{"n_layer": 11, "d_model": 160, "n_experts": 96, "experts_per_token": 2, "d_expert": 96, "d_shared_expert": 0, "activation": "swiglu", "moe_layers": [0, 1, 2, 3, 4, 5, 6, 7, 8, 9, 10], "router_score": "softmax", "normalize_top_k": true, "routed_scale": 1.5, "balance_loss": 0.000512, "balance_bias": true, "router_cosine_scale": 20.0, "init_std_router": 0.0118, "lr_router": 0.000992, "n_head": 5, "n_kv_head": 5, "head_dim": 32, "vocab_size": 9647, "norm": "rmsnorm", "norm_place": "pre", "norm_eps": 1e-06, "positions": "rope", "rope_base": 8980.0, "rope_fraction": 1.0, "qk_norm": false, "attn_scale": 0.177, "tie_embeddings": false, "parallel_block": false, "extras": ["capped logits"], "init": "uniform", "init_std_qkv": 0.0584, "init_std_o": 0.0, "init_std_up": 0.0584, "init_std_down": 0.0, "optimizer": "muon", "lr": 0.0016, "beta1": 0.95, "weight_decay": 0.11, "lr_head": 0.00567, "grad_clip": 0.5, "warmup_steps": 200, "schedule": "wsd", "decay_fraction": 0.683, "decay_shape": "linear", "final_lr_fraction": 0.0, "batch_tokens": [16384, 32768, 65536], "seq_len": 1024, "doc_mask": true, "train_tokens": 323200000, "steps": 9322, "dataset": "wikipedia_en"}
Below are experts of layer 2 (counted from 0) of a mixture-of-experts language model. Rows are named router (the router's row for the expert), gate (a neuron's input weights, with its number), up (a neuron's input weights, with its number) and show model dimensions 0-159. Each number is 500 + 50 x the weight over its row's rms, rounded and kept within 0 to 999. Numbers have three digits each.
Before each expert's rows: a language model's description of what the expert responds to; "comes after" lists some tokens at least twice as common just before its tokens as in all text. This comes from a sample of Wikipedia text that the model never trained on. Tokens count by the router's weight.

# expert 37
It responds to: Paragraph breaks ending infoboxes or lists, table separators, and labels like "- Website:", "- Type:", "population of", before headings or values.
comes after: " =", ")", ".", " |", ";", " ft)"
router:479507478536444478463478538498465461509528485503549561469499522566510473501484431494495509499545516401468474428455443551529550552597478447529532500528561471457451598582515480543445402529490472586523553475616510538462535506539548511555553525479498568522472541559465520459436511453480487551426527396512449607614584570512453576556475526440527493570441525451495601450510479506495502525503554597572477528489545478511523561444687467589473484556524537543488480578634526490488436475450556
gate1:434441459548574568491538501509409518590579527516499458540495501402484537489399539504488527522501508449466528562539406468470449493538514489446593476459519491515528511517521531433508511559418521636444482482624517489506538477508478485544530446480559420479571543495443558545548551488477437440517450447489493454576398654440512527474525456530484547556559479496506511672415447510547487509470549429464517476407499535534504497566489516490514488501494559402430411457429521501481594476504445
up1:540560479418433451543431517479554486500413474518542505471529472589536453479599448524537502463490506538522503412478602521501524461492503512503406538562576491499446435559464463489452532407585534453569520576383452521504473516524551476466510509502446504503476412549494492411492444548535564557518629525500551509514585373524514439553499599469470422437580508553522520342514529452458470512576384547499454488548492510507505499483527455482446511506515443513549586488531496449576417565502516

# expert 53
It responds to: Middle syllable pieces right after a first letter in foreign personal or place names, like ij in Vijay, id in Didier, am in Namibia.
comes after: " K", " V", " Ch", " D", " v", " T"
router:556547533462579589583579517450543553440504440521580564541532512431453481565468478471496524501525524457504423471509443520443524470524453586413540432453457497363522453546458524445535577450520490417527421537502499467464550538514379394558535529501444477447578462399504547531498417575566501572589500540495574510495473589486491395401447573471501545486542508514491501557433386561461407528439505477455527507514550475508479448498469530449478497485450526518525508484525496444408461516449521
gate1:485543484472598495602528435380538578365373610537475430457469524520509505472495467495528541465499487565514466517557535505515530519493515513450552435517425434579514619501539545566490466413544523518501451532511481483512458486490440544497475550457508541420570496431551464456531379531498539562518443534511427490409506386538435521499466462520483526518519513502499463497369469471507477513418459447498475573447526513377499478472473475474575558432526489453394570509529449428506418474500532
up1:573478461484494577543477497503605484495529477500524501476488514465507460525467524496504493432618443408452475438541541495445487576526485429512572434534513539436587554465479419602488481586526569518559562461450586515449480471519468491539537511536437463518530463529580489517473468503521480453455500497531472560532458409451539536441500493443578445552479482516331455478382552564461563431421520555514533460582597419543555620524474548477507489488497378527435472537498442455453438467537469

# expert 9
It responds to: Line breaks and the leading pipe that open a new markdown table row, plus table separator rows, "==See also==" and infobox lines like "- Place of birth".
comes after: "\n", " |", "\n\n", ")", " |  |", "==See also=="
router:423476521580550423480448578525476502498490573430476536455470509496493451508538488478529464533504471478504444388535500496459426532517505560415547369523589508641502581542508576496461542570451568496531515562555541567472430466560441618493377468476572493519492439607536517477515514507414466484504477502555560466500405458465533518455429466429549481547453540510527501501558523485498443540473607546478472562452515467447478511449474489461550405496527565454470559393437523547448497593478473
gate0:446477450509569525562457553490434516488397532460464477599444430503510454506471485519524459508469528486474527444505471445493551642455533364462539547579595504554472501557467526538480482436385626356544492498475546412577517594498482447500453536454431473579443513520414380515425492445473546438446500484534599479450517407510572534515524500504586498504466481478510506528496446505482551529513465502522510528484414488471473416534453509514599489446517494427438445489548514479538507499511564
up0:598536485409478588527507494482529466467657508518517516390557508513427536534544464510448514502513544508548460548466582446419426417486467613505452389465454499399481477492553512453495497584604430608480509468509457532443495392583539540513527469506524540412498488509489594531520560576521447574494481414510474472496532515539442440483461522441465520492495534561524485515442573423534456465513577518487470496475617503489523607546516484472447495515491480472605512454417483501479457574485489

# expert 31
It responds to: Opening pieces of capitalized names or words, often right after a table pipe, such as Wash-burn, Brit-tany, Mont-gomery, Atl-anta.
comes after: " |", ":", ",", "|", ";", ") |"
router:448546545608464487528445528498512485478517516518435388511515469429505464563508518583562504448404544450514459526448431481416535509519500493506456529449504447452490477443504526458536456529542478493471551427500563410418672473488439488482507447389584443480585541515543532406520591421546429487523468530528590493447497583442422464537550555480428541434559482522483520564462581548472447520527520490506455567512497584551446533465500528403523553537520483489538530554533502488456595448607537
gate0:499454474412457590529476529460534540509540546482555508523515523598518555479471457586443509551562473509510439517399564524572435514498494430558529542419573580464434443496441465439498416514485496433527513549527448432484511537576397408494576462504525480557507429461435509555518519471435558462568426560499521567606506532476494579443497450465464489507466472556436429532562457508365454486474439430486441518372415416541469475517469514457485426523495503510480473426522474431442412518517474
up0:474593569547428498413477456537539566492552523518466533469489451466538527565441483618481567507412536478443566456523447460486533444552517470493559494553496435570489571442492525484438592507486384484435506503433514543498477454469429500441505518442575416492520534521532411620453526436515486460534536534468541501578427637465486426433429491502543461590419527467460457549473486565545419517568497472409524541550519472501569559483490475467527518592537481512617513474440435445555513483475529

# expert 5
It responds to: Single capital letters beginning a word at the start of a line, heading or table cell, like B in Barwa, N in Nominee, R in Recruit.
comes after: "\n\n", "\n", " | \"", "O", "S", "C"
router:638510518535563502511370528486459421469413465368467478511509569544558562450424570443481592465468467440531511536494507537479499522484466512419560460527436524461473516518521560495559490403417510539489465427496534472565490496556581519390504511489491545532419558492443482589550462541473603481515499542467513407434434540520563524434472534578568521561600519535466456532585520494482468463581535491524375491569495533536533500495530471524445530456506550532484518537488529430504569470407567
gate0:530562521416482477558550493380546529482505451531527516449436572447443515459480454502489509473490504548556418535539427570457479577439520535538678470510386507497552504442518460461548488440539567511461442462528558456481580497492489536483502559555533560458503526413566514421610419527454470471484560440564533556467568590570541539536484502518578477470529429447526448498428470514600495465507484501419512516519438455550517456459627406523531420523521506572562536519472477455513436445502485
up0:493522434407518511600534470519564495559522457530564445528453443412477509467559436498482429467525522492422445437536520578529496550554486550530634434593453560527506544688546386478517461421537525395561498533481468430532520517549504599584520489529491521540505460449515577521594458475543435500534527407475482547534563569442507397527463506477518464434483460489503463556446535499524453461470422582513475482549560513544493519523546487437554495455476437561531502491535515471497516518579562

# expert 4
It responds to: Word-internal pieces built on i, such as i, in, vi, chi, inside names and scientific terms, e.g. centerp-i-ece, Palest-in-ian, v-i-rology.
comes after: ".", "p", "m", "g", "b", "aud"
router:592510406476515459514491486496457494498543434574455513422491482487536369443443472419529387621530538435487429395529467464562509519573493534508515421500470479499525516510509413480553492540497502519540474517588512484589449605570468522546529519564360482501433440466476451487470511570585492495577530382468459546609545522530511491456485585555511425424447486487522548500561456435546517505536504440487499431502529469498440487563515485487511619533496490468569513567478439498540482543428436
gate1:466527469404425503447396574448536400467415400498451504634441506547443487473490428514512553482478562480381450519516506417484485459565557480453534430485525614466537436498499418524517566506451565473513432480483554569496536543603548482504434542541351500439499435440473550478535498475556469424563522430424510457539443533468490489555439617509599461444510508567485504549513494428500516455491466489489479441469492530543470445493553514470563478538441485474528502465519408489536477494486558
up1:578459474628550514554552413573440440520593538542545511426545459521515531513539517494499507526526460508572559487456463573535511552528501421582505512501390414555481531487499600455441527514490450530502581517531451419473521499509480557470571506396545529514406534503491484481521474486543524493490500549566546581413607453434586531474498497474374513547494477428544484520486506576486426585503527551504488512519510408516494568432510461470379445464614472483473562552451562538414538517520453

# expert 38
It responds to: Column separators between numbers in sports and statistics tables, plus number words and pieces such as 000, 100, million, hundred, $, £.
comes after: "0", "1", ",", "2", "3", "4"
router:485476572499497519476540585392522501513514466476510510491548486563560431483583416540463539559559457445530500576445541445473588372510559572477596481416466524485513534444547558433531502571487495542401457568586465415439452425523492443521494479463534521481541543451490431511459526573519512469581462572500468511432416567465540480480473387487561566566421424558481497554432460480496468453411444436548476535594532557549589494498510507435501497513533520490429424550489459507511429439480531
gate1:456512581441530494480610619535412488555468562526540423408557476505496469520492430513535493487580491462493571475543395500569542560436454492557417466461587536515412455545432553541441556537490449437559469529512500421484451525460495508496564575456458524573549418432521508571552479544446473494478446550489547518469410442489475529632546524412494470569468527501505543527517557511501437491501492398450542470513440507567509517461481495443556505526563478485538476529407531527342448489470450
up1:547533414495499622519451468531595450539530448456474517492542472463480579420481435500512437471425463604404445537448504464541462425485483502511558568514452487608514520478523495423479491410513479468412470452409481526418508439488670514466501536485433468555493579501480604515560619389479525463525462490548444447494489513486515420461412473546516503478524483506509501534516508538455522630587481541440469547474527460430449517549482500431481527495436474528583488497472401440524482507491518

# expert 24
It responds to: First letters of a word after a hyphen, comma or "==" heading mark, e.g. water-s-oluble, ==M-edal==, Non-p-articipation.
comes after: "\n\n", " non", " co", " self", "-in", " cross"
router:529482593412481455472475500571533410475467484560416484551434407563462502538513559503484511548440442354550513477396603458499428522458489462496491520498490471415420459426501577445479448635435508521545456466522492474557459497475517465495484489455480500540452499498492526458516437564524561561541463557500487452515505485518584483352539526611548476500540548451536557473560590499574548547480486505395496478476457597415481436517590531525546550529477478446513531448460440518563463459462514
gate7:580520469445550574455511405446531526481571517503527474575479495446499449546529466443495458575463471554401510451410473590573497554500420534560542416504355556501462521516563414526484544558537378595484417466556476499485479513507517429505565509544371524474531527498512470573564398521515529564575476503503483457531489564524449440543511489496509528548458503512427423532551516515547562406431494494516578490501523515458535446468410491417436484441493599505457492576504540506522462445527577
up7:506487598520473521353467500485472565551543594507521496553577520493515480520481518535481450493625520606515536454466471414521475603519490482473544471488526481504462476385417464529477618473463354485495488517504570453546511485497470462455488544519472589544536538545503513513475465567537426546495485467460516511503510476521452586543525475455546471549475454446519443467581470507502470491636452450493483477447659499523504453535391549415435509498538547577385475551477566552468517457539514

# expert 18
It responds to: Short vowel-led or mixed word pieces following a capital initial consonant in names and rare words, e.g. R-ut-land, L-itt-ler, r-hy-me.
comes after: " R", " G", " r", " J", "R", " | R"
router:462566470437494425470515561440420586497535512542511477457466518482498532430548464534522374493468557587518466524492440563540516498549547604496404471551478414481505455511443488514552525477448507467499539468447615468488582484550509483503494541552530438437481483513432530512595533501495409522443534435532506550528567482541422493497433502421437510460508437422599550508507513479463344426555534510419457464508534448590487367471515531481592550455558495545544531502449546487396452498482443
gate0:458531439589457535381540494449526515463492581504507535545533562563409507450466516533524497522453511543499421440457453515475492472502458477460555488463457443503532565557436498484485474547515555428525489565491555558476531564490369608464578529461534451500451591428536449509485557479436532491441413448447564591459524554537451561471563452412487487438504472480577576468519377447400623465438426484418467490495469491511524518544514459461573521464532489591513611520508534467536536566499488
up0:521462482508489529424544489470562492474505608489473470592499501557385523491507470479529477530446526589547375436444480508516511443553463495527567464436468482493451564543483505481506530546535622481559483568537487544437523581490430590444550563443574475514489575492480501529520575490427493482464445490436550510505523491618427535465575513408443468429507486526573548508559385437490567425442444474464474478450508507458530432522537384458572527459597512571559606499483534444451490561516512

# expert 17
It responds to: LaTeX symbols and subscripts like \ and _, accented letters, raw byte pieces of non-Latin scripts, and odd mid-name pieces as in Pérez, Coulomb.
comes after: " P", " M", " p", " m", "P", "m"
router:575564515608510554466387574531496517443554456602483508506498507463483497448467477464498478446491514465512397450522495503437529430534474558512405491628423495470540438548494431534512508447503429481430413572513559379529466457474446542533557533464476504483492609533525510501559515443527466524516512504467617463620546584543412419456453512490478465519570487423503481437489448579609433511506522529508581556561477502536495569465471575472506511559466511539544475452592451468452494487441461
gate1:509473591464489547387594577523494449452544426529489533526504444507443467484438510454478515531545496480476496520529594573518416472414433464520475434500557445518452612470487416519481517529517545389512470413534407465418442530473563492538466421531424552467548536484428485502553488462552537593507510524506563415564433521584461516450510548508505501553507587483582382493558527516404542428549404542443404478498480539453480568504481495511505520486527513506485440522524516549405561438580534
up1:458528415502483440581546430458555539526414483482518527397442509477578502464471492527530485441472471561536598508513408456457546580488543471506574563520523547553512486570468526522563437522521429506503499510443557537448565451555458522436580609538641521554448516510581493449448547521482516464469490458476346534449573489427549606528486458500471501494506486484463585617545454502541433550454591439472503512485481488517508403510501486543480500551485487455452530519434471452604433503412474

# expert 6
It responds to: Numbers from about 9 to 17 in tables, scores and dates, e.g. | 10 |, January 12; also some mid-word pieces of names.
comes after: " | ", " ", "–", "; ", "| ", "s"
router:525473518458512461447515595465452476597502599472574498552604538526474486435512414556435505518565494590496576510531540495397458521440462440557584534433551529499537483454368537603505597503532416447423465475569532499477493495506546444475495471553475538527520514467508487462497453503565553512518450543410465502383490443458543483541503461468526405394478537504464521546534528458439498475504522446431528496476630506446564486630524475473450500532477534544502522516413579482586504435546532
gate6:514490524509517567448498533480614514561487495534644474445473506544506503521498514473505400534454483523501523502516562464526487471522528452510497503549577580444518486451464515505506441418491490480448510543428491508453402466466512399503487454498474529542497479433467570568477583495495568486418464563502534488578488596563527523431597449504388530547534456447486524393488442441432653519471482499499550515544580598527568469561495561484481435532432425446473414525467472471507623385465531
up6:441532507519565476553387471485536495524493432482484483463414416466530517447530483533536490549530501430483553408454439499525467456446434382522445399573513470466404489467408468572582620389442423450469416449520557568420470467413495462511521465537552497453510481554576498514549501456479495473495561517487533523591540485377496524523511510541461578504493453433544571559493466541561496475506541529525465413478523488569481457550481566477619572563482506495496539544446478527559397521500514

# expert 42
It responds to: Two-digit numbers, mostly 18 to 99, in tables, dates, measurements and percentages, e.g. 30 March, 58.55%, 22 mm.
comes after: " | ", " ", "–", ") | ", " (", "; "
router:587486460434509486525533560433495448589528499587559453542542526600523527510503441455400441632573478502465528485503491418503493495477515447477599526442542548359555512512405560568529562499461430491516449489517478474405504500468451503498454496567507459496452550447573506484553458449559514530516478524418499476371482426481480441410461450484540481398483552470497447586456448467517559531456534419577499479524613518414532452558537473528481464544413478446482525497482503536520473448498595
gate6:480517479523557405598570501443532553452513475546513558563426527559527493482428587482471505568396551455467551585474426480527492527367419490475436466409460527540510541556538484588519499546484421453426597518487454528483503517438449459541501562484492517451494558429500384498501464535552444569504417522483516457500498507607458554400512551545439554420482535560449519486511473508474509516429572511557577498520591588383464480529519527495533453515499500528426508466540540447517387519478530
up6:486505487542544496630581488490544500449526491493522530565454500565495527460426544433457523530399523470451549573446463469518529554409432493485514487427440510539580528524486502581523456516472459459473620536533412543485538515425491459543523587536505538467447598485496398491492470504536495590512352447491508494453539472610466576382452572578412501417505507569515516535525504505440543548433559493583608518507552529365487456528524549550518481473467508537493489473569505462492459463478515

# expert 60
It responds to: Single digits 0 and 3 to 8 inside longer numbers, tables, ISBNs and decimals, e.g. 2,534, 0.54%, | 4 |.
comes after: " | ", "–", " ", ".", "; ", "1"
router:522616476488545524504516504444531418487542469502510482479557493533460490555477509512522566475531473524526515440550426563479664532474455509509554393526458465438540433469368558540643488542537462492518513472561501469454550438422485472644528462526510501491504467572437495448470497459546570523522527552455502449478550538487472439527505488570545512450471459615504525562472385479493516507444489423437604523554569552438592533524498524470474595484472577437539447480486543433513487441428558
gate0:464495507564509535500397506536484363402506613480475492519531463500537493502557515562477490466534523498479548478608573559428577507534432513518506458574529447465442488482443477452495445558415525457530510486454556458538468523588542487455538471490530512517467458536344490469492507468491703553524465409426544482441490512456468463588603573498532505458573458573515495475415553495528528519522402489530530480532448540530493555550437571539415526535485517492462429478440510448494527487563442
up0:566488515551462560453466575453559420467530555469474540534599486532501572442547501500530602477543493448520566480517402513496596521544541559472541499556564468489505480486478520511492448555422644450501580557551500515517536552545456445477559401519598535488529546593387460437479558463505545494520581421416533560513631428512473441488505549441539488443545497567545505578495482429457454481486500469476565468588520539474517637498471512496505497510490511602481527478434473418450518475514472

# expert 46
It responds to: Capital-letter first pieces of names and terms after by, at, from, of, e.g. V-HF, E-gon, M-itsubishi, Sch-olasticism.
comes after: ".", " by", " at", " from", " of", " in"
router:524428490446490419567457488485490488464445463470475579548455533476497507499491481589436576438404526372496431526464588501500508499524460523560417435471376490533460563505547549527563412488540603520511544592487556529473498451423473521451500505477547484498489496482521461535524623527518465469530414532564530430522603528535550433459551460639490507472515442537504558472458540513491540483475550536547485503469507546473529579479516586376528510531504494486546424563574437403537533380508530
gate0:465532516518443506480547471478519532556559380475524510473563510487498538463590588445477503493552486538544631530450494521462521455526446539511548434572524513478572452449464539550526478494446518515474495531437484499504524436383366516503480599549532487500509469509431531517424449524554592450480409418475481521461479471486532483550505501519546471478452536424512577579526482431574598441524551571519416501443420571554488470523471451525516453531390477370484344479517526553483468525563442
up0:521457565547608427520442493514515537648478566527472577493439547516465436512508491459476512479498526561518519515480529434434470466459563620480432539581475477497543452470530435567507482377548472498472463484519574435478493455500570485576488435498491622534445533488546511471478531505549442537519520544500473519507539438596472478508559456484488539383591475529496524446502511485475494449488425466544582446462490386548482401540514597521424458435527518596584601443512428519498528414497542

# expert 61
It responds to: First digit of years and numbers, mostly 1 or 2 split off, as in 1-777, 1-875, 2-016, 2-nd.
comes after: ", ", " | ", " in ", " ", " (", "–"
router:540408434438583494494566462464460480481526406454518458400604532502449509503511381425523539500566451494538520566512392548433536524544482457464548571414534529423507488537421536550593519446577503459460388422586519517410513552523554462511498558507456539505492528489462529492507512501536482476579505515473380525453601549536548461542463500527505504406428488547515454549537488494453530497486508442424536539457553490419549460527524453571500562487406522413483515485545473497548479377525571
gate1:419521548523493484519568454495605460520565501438494436539525513570531563525531480480545498503509477481448484474436447488561483512530502420499547413478464541482470513502429514505489464502392383493396492379516455417547505514490528512504559535459505497537665451469514534527490503473488478456461449543480521415406468627481527484594522527588519474432516508432455510576428453515419402496584507446486497543494544499522524494401560352482503539420496480519430519540548470459501564413470439
up1:561433582452528466622482505514649484471464529485497417579518477504498500528524419595513512554469548497445493521550489452490525526484506512514570462517441510518480383538529513485447558479556585264492477487432468502490506495448481406563570442492501488496500538518547503470482520573469561571474514495500523543577560449437458493454493507531574502499470463484533565372473512481480561610462392474521508482502447500485505558505530433488529487429506480567548402536529545509581531562498551

# expert 63
It responds to: Pipes between cells in numeric tables, right after a number or percent and before the next value, as in "37.650 | 56.250".
comes after: "0", "1", "3", "7", "5", "4"
router:513486416561467609431517537440566448451465505576456481484429566548451505541491496479488510506497484503441435531462368500497567491580522441600494613585511506510446483543493511423461567533608558390532463513456508467563485444486431481506508399464362432472555544567451552526505492451445503507408557470458565571514545594458448544596541512492456490453483481464445531468466524580512475557574426501523516567484560497503546496517446477572491537510498506521519478425523474469492415592453465
gate1:529434599468528489568470558525509500436489519518521445435389497536442488510508616499469502514457568520579645435492445573482453477492560582459551510430547473514470568498505482523516477480571462430444524425458462496477545456496458563510502514511531532521450520514565557405410546491506520480435503445496574489570477487528504452434563488460471472471491542368515458426585604442549509468385527531557531425498571577411529388510523420504497475463477459473447468470582548578469448470491464
up1:570468436576509512466436422474537544405459429516429506551532547503468522512413588484495509507452519477541570453486481595517495521537598493459459530543417552535557422543492625495496532571474483524432481520497513469513492489435432522490538440499436502497514548539584525488493464379505466507497507388514541465624579443554480508422548454469538521538566537514503514435456541572536519498514450443561536550548468541382494406516409463541392412530395545521536555477508468552470522516483411

# expert 30
It responds to: Single digits, mostly 1 or 2, opening years, ranks or scores at line or table-cell starts, e.g. 2005:, | 5 |, 1–0.
comes after: "| ", "- ", "–", "°", "\n", " | "
router:491522474495537465450436558535444508553490536469370550497487513524539488489482466532518470573495501501484559424558493425469539545526429482456552527534526522505567545539437555548528538514477484480539502454539562551346462545549549539506489555634640575431415492539550443459573470566513578519506545553488401460532403512479578437407559493481489519543436472525501576503570489509555394508438462528462455497554486421457553491506509463497508487479496500435374602478521506606548519496506443
gate0:527478490544449479515536485482515563546453593564513498451614525490439452461579484574452564460509511501512507563450577517548553532479568490516567444564400544498600496429486540452519483543512540518549549494434529549513529518470583521491447534568538477501390444474503435480552522477503561526485596524485478523605584470578431558512574561474494530454530471572458509425527496480481565362505521511612423522458533522539560454541464392505505387526581500485520465507501494583496622535426463
up0:596547518496427534496559472446536498545528584526422509548582510479483460508611515596522500449482486563472486538430462477557534517438614474469603402541387498476568457453512535497564520563499601523541526565474490512493496507435519497472497506514501482495486427524496465526521452442508489521470560514449480514551528454582468540495573551473519511448465497539402501401481505432516546387491576507593414590481538500384563460571444383549489406519537488464560437550476512528442595502502547

# expert 1
It responds to: Field names and career words in sports and biography infoboxes and list headers, such as Goals, Current team, Preceded by, Total.
comes after: "\n", "-", "\n\n", "|", " He", "| Total"
router:463472595472492507428423574512455501426474569474405505556489513414508479545459455536514481562512449572497519452448473412454441427496498524381484494474617449565515531482491520537458543537393491521550512457512505524492466515486493553464497408488551464474557488550514378460521522488480400531466518512501471566423390481440510509491457488410610455599487476504516452490575585512468403441532567464432470482535432456544463541453541487452490500560512540471433533560503547547436412625436480
gate0:528472517551492503415575533532549543467487561426486480514535416499514544423440455391488567552502502582449518448516517459522514519503529410507546510531440497489512612504616496443490440478520386527486556414492447469579531484596505391497411528564498454497557452514516531456509400577565527516478421499412535527418524596477526534431494532534493458541557562497432534588479502487443549404507541521457563526596467498529535594503529501499415513519488479523523380528509607460514527560479476
up0:550469398560538550407621551551595484512393500484435488578573405426542470461490542451493483523443463540534569459587470504569483564463509517490551500505474506397434440497535474482550483488488467559484495527492419431578504425516422417575563417482470449486542381479550563506508460545524530460501419431418477551395517610488471550481497486583572457516524557420432455540520458489525505510467512550557449475585501502477467474473586496480480429453424462479484472498507536537476509525454460